From a checkpoint of a small mixture-of-experts model trained on Wikipedia: 40 experts in each of 7 layers, 224 SwiGLU neurons an expert.
Below are experts of layer 5 (counted from 0) of a mixture-of-experts language model. Rows are named router (the router's row for the expert) and show model dimensions 0-159. Each number is 500 + 50 x the weight over its row's rms, rounded and kept within 0 to 999. Numbers have three digits each.
After each expert's rows: a language model's description of what the expert responds to. This comes from a sample of Wikipedia text that the model never trained on.

# expert 37
router:476462532446486489519482487523446479544502555447492521456585545560588521578431548535463563471512423506513452454588378483486495574496533533506568370482451478497512392492349610519533397541476522520484455575581560563580502481511430456565448504581612494515418492506448577422445482504510510613472467462515465523493542457528542412514493512412544460516511502526467534440489515556454485490462432438393561442536500554483572502430517472484474514475520529492515512446509418443493440523474482
What it handles: Names of countries, cities and nationalities, often the second word, such as States, York, Korea, British, Canada.

# expert 28
router:493476571551478457588496447433518504498502552501411521502452511481482449522434536481493516509493431515555367566586444514440376522581459534553559516481515538509437461489455530526533500555582497441590406474530561509531540526454485550500502489501461427543467454469474472530465469520518502486455512499475445551517559551489526509488412479445491473512534448449557555461595520628450463453448452471458587399512416594382643402482524477501569479460468442453569487484583468493460507510437418
What it handles: Infobox and list-data tokens such as coordinate marks ′ ″ °, units mi, ft, km, and field labels like Coordinates, Density.

# expert 36
router:463451578466404516543554463545490413470490520431412544547501515449447463435429575518511474477524407502565446567465459509415440413433490553514551483450529543428554428500432530483512515568536526469517409491523499570577430450597470493499497462520502496469439467472442579495421485548454472540530421446476522632441575516490472420458467499398493477482447513461505496525510466545461482473538522432445497418543531524391526434476541524476516429492476475515517553391590514461372553422475523
What it handles: Word-final noun endings, mostly plurals and -ion/-ment/-ness forms, such as gestures, habitats, consciousness, regulators.

# expert 21
router:502442513431470556548530520413521459537516462502411559504576465525515455482469593475519536539473447481506434547533431540507498456521503504514586499369451513550530508406418609474511467494540536507551385517466604590516507504491484462504432509543474452528495515389458450542497454567510501502503415410483501546522502472431582463440468426485488390475527502555597565549471603551566509463494518462467581457542492533451557468462629528495545481387503467526528568438475516412459448527440535
What it handles: Spaces, dashes, decimal points and currency signs right before digits in coordinates, scores, page ranges and dates.

# expert 23
router:454474539494476525529468528528449421472466533480452536449512480525652516495414560510467560538445441472511426473529481572428452541395477516454476427476527464479469414501424533536485540636535467430499508578549562587498432544537482526630447464608522564577462434501511546487435537520449514496407466511567498508483506548521463504444446475399512472498563555464485556552518555479504463466446453550446529454534457557421556517482542491483590446509500471447480597473495422426408422534449460
What it handles: Mainly "of" inside official names of institutions, offices and documents, such as Institute of Hygiene, National Gallery of Denmark, State of the Union.

# expert 19
router:464443483568537514489530521432410451500502466470451509470569504482481457449517484557487550442474427451565444463530433447496469442552456495468573501484438614474504454530430550468500434537512450498526460592543594592547402444542441429466505436483512536483476542523534548504422493558406433581561482557494473488528524454500445445490484521400514445421528551469540507516532492497494484423407496456406547443527470607435489407537470530402531546487611523553503596455618445507470457494539439
What it handles: Subject pronouns and relative words opening a clause, usually after a comma or conjunction, such as as it lacked, sacs that, above which.

# expert 14
router:490483548504479479537417529458404488529540499449394583479515517511578454456429485518456551532477485517586488526480424532388471434556439425477644465455429489541480429468469609558529501545514487457569498544507544569557449500543497507465396445529527503536480472551497568501478482560435537499550538514472472670481583549479501503429411510418487434459511446450504507511495556521482503521468517405469594505560492504416542518391473519421501507458592452430538560428499481494469488531461551
What it handles: Individual digits inside long numbers in tables, coordinates, dates and statistics, such as 30.08250, 2.11, plus million and billion.

# expert 26
router:463407513482544527500504468433536409559519478490405584469526516546516492467462518572441502554537420467574442454581456566506408499542517536443500425433388517450525475449422592506430533518504478493570383485481498519524379535546516440516522420523606546451520483547412477529504480486475524475528492391488566547569574518543510420463445447469498466489509438449554492492437594523534435470468504476447569506521532471451541428503555565454591456498485479454457484465512449455393470484427414
What it handles: Hyphens starting list lines after a line break or joining compound words like avant-garde, plus pipes starting table rows.

# expert 10
router:538492510556466457549434478448530471537401491407418508509502501510524518499391482548492470571487450445518425486573481454506467509465518520534585529394468603442480464449451646538522444571471419516523444535492516533578392533584486502500406375549460528472409475488488511496448511502487490511499509486500443539515492490504470429383487497502472493481467496461536576453477524501522468514411499451474567517517551543436580491433598556384586415496504440493482505464590506427384520496508451
What it handles: Line breaks, mostly ending rows and headers of markdown tables, list items or sentences, plus table separator rows and www.

# expert 31
router:537459574436413452506487529504553486525517597487427538463615477533567495506438505510477551529501482435529424552541485539466466450519454491585512432474481527408473383429477501554547458547452453517545454493516553517490486500593506465490434498500503502588460533442517541486465506517482421505475490501498507583518482592482489392475426460442459451533518474483561495491508502643485541471485542396390532406544506565451585515398524467475548422442472523455543551482594400490357462524457479
What it handles: Uppercase letter pieces inside acronyms and codes in tables and lists, such as NY-S, U-Z-B, I-UP-AC, IA-EA.

# expert 20
router:532402576472519570577452542457454427508471559486458617442512521467533467538468502516493487527490465479619446550487459424469425461482463489504535422397506464523530464461460581597509483535489473487496446576469509574531494478495510445484455397584533449517467564481444519478421465529462418571464510519466559540525515483484462468435444522459529442439484527524491494461481489649458471530476500410371558500563460475398544449478513535407529503519525441532448553421508482367428506589479469
What it handles: Digits following another digit in years, scores, statistics and coordinates, mostly inside tables (2013, 32–7, 89.7).

# expert 34
router:501398518529501557493400437513508522559502565448486482526589551534484505408483555577419501507516403480524421469587431483533384456496433522463580515502442544490482451471398569520507451532494472504459445546443552489563448503577475520526545405484559558541468448552504539553415470585482433566465575451448553502512525545481449447494519513529505416500502470496534517487502632562482485452463473452465539453520555570478580504481501582417566529368493452559511585402518464520486467529430508
What it handles: The word the or The, typically after prepositions like of, in, to, on or at the start of a sentence.

# expert 15
router:475413482482533543562519498464479515515505554418468459523593548490582499500425541518503541500527492503557441491552533524487464469473474487460560510477498572450481386563426558568502441482603510442536383553573589511540444535528488399526487389487504485508472443544478534461451521533461446587487477473530526526500518540576531406486437455471518359522455506438587554485446594517520519413452404480471626484533528560485503477478499458447554482504485502515514554364587395552477460495462514
What it handles: Possessive pronouns and the possessive apostrophe or s, such as his career, their studies, Omi's mother.

# expert 39
router:602475553531433474581490559463468461519434583430472522453475541479490482498484516495504506604486471502449414547573490465382424429535519561590554492458494493503557415527421541504514480516419522487553459477507538642529405528573531549491413445515500459532443446546489470492479505533447472514466555550495445578526485493534479456541477479482522474467466458440547560546539588521537509478422492436436522470500471540418650469473596534396557447474502503540502593471545445438446562581518431
What it handles: Column and section heading words in sports and election tables, such as Season, Votes, Apps, Position, Candidate.

# expert 24
router:461432635500440454519476500493525512510411493494418526536502485495484388451494510458479526520523425475535510520517464523474402503485413553572564516525457562471511440401435510485495470592502436526548441501506523526545514432539497528493427478488523543565495570502447520484421529558499427530506480437529525544504612520567458447448495429387472520482490466534621491484392478539490545463449432486446633350605465483465534451520519539452503513480487408468448455460555493450415535430435490
What it handles: Early word pieces of technical or scientific words after a first letter or prefix, such as celestial, frequency, covalently, amino acids.

# expert 32
router:450448469421439508566541580485517449502467524498516528545516484557518525485454536534463557531521457482612497480509523505543393447446437528547504451492388604542518423516470525525468384568492537552491485585632489587613489484568415507554443489529504475624523483568466520484470490539551432487473485496535560552524463499487450457457494455414462504456511598468489550522510590537492475493439487502466615484602498478463533430402569488433557465470551472489475464509533452434399480478405482
What it handles: Middle or final syllables of personal and place names, often foreign, such as Catalunya, Iglesias, Gethin, Kagoshima.

# expert 27
router:528433488463491493556504537502400504491542565471512444482497545512620488454409550560503459480510463442546492507498557586386434416505404469449476406371516579420497471378455570490512471628504495487516483569506523510543498539515502469482503483537551466605499505526484577423485434490497495478555440387499483556426513473548488457452506477541525427445459478465611512482535499501530493453466469502456536458590517497438509401432479568509533389508514497502489484463615432475440556516445444
What it handles: Word endings like -ly, -ically and -ously, plus inner letter pieces of foreign names in tables, such as Rough-ly, Lás-z-ló, Dar-ry-l.

# expert 22
router:505469576536525458531501446431420431513462506522494445468522450509539531523479583517437585565495496458644436532623535516523477488489461528494589442469470632435458344470470466532534415579481514492525420488488532472488476496602460393474498372538469528541500479475516496429484553469506463546533508465494515513499517490516553471452464462434485550384469527478503580496464474528500560490450504476415554464578515520430597399436563526504524541494570478474416540485561488409438494508497543
What it handles: Short syllable pieces starting capitalized or rare names and words, such as Be, Se, Re, De, Pe, and mid-word vowels.

# expert 17
router:448478534470451480488493522544521465471436473445495537520580568557573488530447561598498499562470449519539462539511507492454487501468468493489524418450425488481498476448474605486557414541490469474498446570530624502514388493523528468502491448497541487486427515496419534467501530532483521532467476504493541580509578531436464481472403474427541492447492497494568517556372475524507445526419459465402594434571556555425631426464531580501565480512573387535465555467549460432437521471361502
What it handles: Pipe separators in wiki tables, especially asteroid lists and medal tables, plus semicolons after dashes and pp or vol abbreviations.

# expert 16
router:507408493433511557514541524496487491461493548467438516572572635499524506412490479474470486493553442545576406538554501472470381434439484430466542470505446498497466491437397512470504490563531515425558442656560526504522459495480469430482544448583476488460420462525406540484381553478455504555469438532507459487564517528563458504480506474472535455446426576431552530449508470522569512503492444447465528437520524560467528495447505527464592525410581439488431591491540489457393552487478564
What it handles: Prepositions and temporal connectives after a verb or noun phrase, such as for, by, of, after, during, since.

# expert 11
router:480466519511486560524454435538495454536476567501435541507532464445594461494533645493473493462515489480484475572541498519474399473525477546592534363364408578464446447511465518548586467474488483438529414522581588597525496472521545453435452430556473559440442516450492568489457432575475492554484552487487460509515503441502569431489482516515553473521443437458490569498508546626466533475486549521461510468572499594489528418513528533508601394450512489531519495394560489469467487530443510
What it handles: First digit of a multi-digit number in tables, statistics, years and money amounts, such as 2(87), 1(928), 3(,426).

# expert 30
router:470444479438475525442522543527464506414433548482445578519560566457518522483419564536437574479496445467543464606463403605478455480493486553474495504405434521463479447482453599465539431531460529491508508575549523485542389529547472451558450461475497484509460488479472522509398500530501491536456470455472439580562594447564530483472435507444579462478472503481593524494536583600501444509445441415350532490556540527419480493563475513469559452460466446516489498449566459436456470568398506
What it handles: Commas of all kinds, including after quotes and brackets, in lists, between clauses, and as thousands separators in numbers.

# expert 3
router:479420504477558522505517450555489466556504567521455532542569606491542443443510570542461511449561447468559404527498450489441548486530408526464575400523537515377438434478478577495535530511509440469544490525510522524501505537541450444452431441483465543555449465459463538444492544549433485556520494424476509603513590552545551442514454498475556527402463474516586605539469576563535509459437473507392485468576556523478549405501563509462569485521572413472480539498595424403435516527468515
What it handles: Short lowercase letter pieces opening a longer word, often after a compound's first part, such as sleep-w(alker), red-sh(irted), brain-w(ashed).

# expert 1
router:523397619525514592557515537436572438523480554430505498398575496535526515462430599565444510562476374499490458466527503477438458485497449536557546500437506541488515407426469495505492492562505515527505403605537565584595441550536493551513515462592526454487460514496461518495399509570465491577499519474500503545408568461524514486427446420435533454454490492458562532487494483570455465495492541500461547355540498504467528428490550502466512511514450482480447521465581490466369501566436480
What it handles: Final pieces of words and names, such as -ism, -ia, -ensis, -ya, plus given names, job nouns and moth taxonomy words.

# expert 8
router:435468521405513497547489501520444448494440581491527504501515495549580459510394472563449574556488410474532486493480466543441434468475403492467492468484445504491568419491509509499517544515493545439535494486445466539514512495605461535512452340540490567559374516388472528409431454590534501549485499505428502544474514595449547413516513403483499463449561476429438531492527538555549490448497463496450561453499436570456538482470527586419561473506480474468435537440625455443406465498508525
What it handles: Word-internal pieces like cl, arm, l, m inside proper names and foreign place names, such as Barclays, Sarmisegetusa, Idlib.

# expert 18
router:478431538479541469466535564476459511445475590499448497500484524491566482508517498549428615520520458501556472466558484549438520465470437516487529459424411599471565438493416540502580445571544435408538373556590554465543401461494520461445526465534538455483421514412498551455438516546408523459559475503512468509470478523512462433417508475487521494524507547483541478445554476500475505401534443528395545455503490505418535463420599575475621513418556442477443545486580521448481455512416523
What it handles: The word to after verbs and in order to, plus modals and not, such as would, can, may, should.

# expert 12
router:492419497479482516507498427577456495465433515466510574507595543564466488493520554604467499557547432575534442438505475477492461438502482503529611449508537456520487433465429565506489496598489464428550470533490614515539436534535424478505476416530600476506395518474460579528481459470419522523455526491501545519543538508452507462520506483432524411457516452443595495515450499517503482443421513494441528386494533558432531469440506516432486460510542433530414558393651413445404470549493509
What it handles: Sentence-final periods in running prose, plus closing == or === of section headings and Markdown table separator rows.

# expert 4
router:514464543521526572478518466496534439516461554489491517528471565525558462491520488564441505513501462481570488516517409510450520464549473506438497390458497507475514439468378543487511471584530442407554443533531513453503480544554455463517515418538479590545488514564468564546443465520473485592583533475514468601511542554474551353494421421442488520434514544496588606459436483576485466485496444451356459514485481608446593425477544528440518413455552488500448539397507474539465442472494572
What it handles: Opening pieces of words split into parts, often a capital or f after a quote, hyphen or line start (F in Faso, unf, Char).

# expert 35
router:471486526478512533517474543449493521459473489431494528551513476526559428478537518566400529577484494450565409482537416504383500446423421512462495469478448485512484508522406615486486498545550452453561511485541587555558379523554431451552444456474612553509424483476503549438392522492476523509542470487514547474542550508559539473454472513415498452505521542526592446528566478619506473445479460501382488496556546549456537393516504538436560381455552501490512515475527445502404469430419512
What it handles: Mostly "and" joining words or clauses, plus or, &, slashes, semicolons and opening brackets, such as Racial and ethnic, Towns and villages.

# expert 33
router:539427547560525471537556550421475453491555603489510564491452488580515397427547563500546554471515460499540390523512438481490452435455399510500566466430477448442538360429412553459507507577544502499542359524527511556603399499488470501487477481581511460495416479520459489463439464463434491562562497509487459656505512438526609395511437507456493503480465499465541568458484537511527488508511512534498555501491441570430540492557462455455462446497503494552504535450542451478441454457489504
What it handles: Participles and adverb particles after was, is or were, such as born, died, known, up, off, went on.

# expert 9
router:484464471513491587586527518542443447555468552479480522510553494519430423464462515589440532511501526462489439559577425446473445418443457558413536460427359548425516464485424534533553461539503468477496454534536555470529520458526478450463418387477504433485396474516448555488429543593410496537488506517410486532484574493555492410514516554425436446463479551467557533507461515547497514459440534378478514433522464565524520475483479543412565463434527439562477496451536485560430380470505489
What it handles: Articles, numbers and quantifiers that open a noun phrase, such as a, an, two, first, several, any, most.

# expert 2
router:481453517556476544603437535452511486458558565499423540518555502497563518477484488483520491532513407520590433455510527453499492492475430551521485422444472560519511391460431522552603368584500508527606444559537497516534488475579526551543467417604546460603525514524489528483483528528481464559490465460565510518446550475530525510404482443529490471506411458523606545461481544550603435491406515512410524439547523431463542511478550487439558440431575514473498522489498385431410502461456532
What it handles: Accented vowels and short capitalized syllables inside non-English personal and place names, such as Szilágyi, Domínguez, Kapur, Gor(an).

# expert 25
router:485462517444497493544461427437508497477449465422531538447566466518477484492495535583483481488529413458557452491578497441519494461520479465476631478430529549423483456494409571585541548576541483435532441564540563506544387547578496569509435419588556488492468508547480517555476473480380479521498505471496514493561543527482462404437466476427504501501471528465521536413455560603493525578452539443414545419494465539485467514446560548434525495493435489545525611419594509474417463393512465
What it handles: Line breaks and == heading markers at section and article boundaries, plus opening quotes and brackets.

# expert 6
router:522437591455466540467498573536468513533469460442479540433463560494526441444433495522531475501559432527548445457559507498371507445436447510493489493435467584437472437556498543444493491481536502530582417535517565632560401587493481450500493392567528446473462447477420540435408569468465477552524460565462522570518519448520478424452470481478534431490442513515583489515540542529554468493503502442463554474529524551423550533464524484446480450465602411471501604446514511445437406432462585
What it handles: Past and present verbs of action following a subject in narrative prose, plus with, such as had, took, received, using.

# expert 38
router:508441623508477436565452495507521380543450485418444544526500587506515423470492526477473542518499462509505486558532426527495429512533495497569477476499463489513549385450450532501489472552517449497556385581496507500543413491498530486547404507565549456481470497485475530475436484553432450546456447442417512534487557433518524420372482476433496460455482502493624536474527541619453481567489462486395558413521468510466507430487524519449468492421555463494466469352589417507467487492434449
What it handles: Common nouns and adjectives for colors, materials and substances used as modifiers or compound starts, such as red, iron, water, black.

# expert 13
router:459443555470502524510474434540452454462480575476423601434538512515431521421452523543428573548526433511558436510450397510409481438477446487529514455516388490504477465432408575486464489507487544444482435538552581574477406465500474386511447468520531460499456542449477545461463578431435466530499448531474500561538587437512461495471460452493466462535448474419586488518480506470510477437386483493432513459513563523437533454468574583430546503448579390482470607470519455573469517506457536
What it handles: Colons after infobox field labels, dashes in score tables and date ranges, and "as" after such or known.

# expert 29
router:417452577424493507517472472581477434498479528484489518454460546452550487471396511528496508532463472539580416561522537456472449454425506584483535471526423536493396379465430533430469428559460479439566482619600544484507369470551447460531483447509515527507485476502508539474465555523509505511523452489515540589523592498455469501485471450475458410468488525419578519432455540571543490419474506459393551400534467461459574434510587511496522499483569465494514484485530498436399432527395479
What it handles: Pipe separators following a name, year or number in sports and career tables, plus parentheses and semicolons in credit lists.

# expert 5
router:568397566503499428571468563537526470498445458412494491469536552515504494486495550572494648491472471492490405513585431477470465436519477476528564517481448566487516463491378601474536456579464562467497416616520519586534484433460426548521455468530524466533505434446459529540443527586487494600512498499523478498519526484473606435504485488498426459460448500475579484468570524517449481463363489541368610508541577510422509495526522522470557488469534474501484505441549426527460480534502423
What it handles: Common nouns right after the, this or a, mostly places and works, such as town, municipality, album, song.

# expert 0
router:492394557453505523642483530555538498500489612446483472481571523545496518471492561512483596578412448530511462613485387521473399466514466528570454484499387506477527434392427532466551495490489479472505490584456525540502446512543449540544458489490517464472486482556479548456418404503464513462534497493512505573436508487506590443477442532425503490459531520462594529446445531531499467471425467533368481505478557571495580454385577522511628491482513517529486563462519433474457517468443523
What it handles: Month names in dates, often after on or in or a day number (January, May, October), plus War in World War I/II.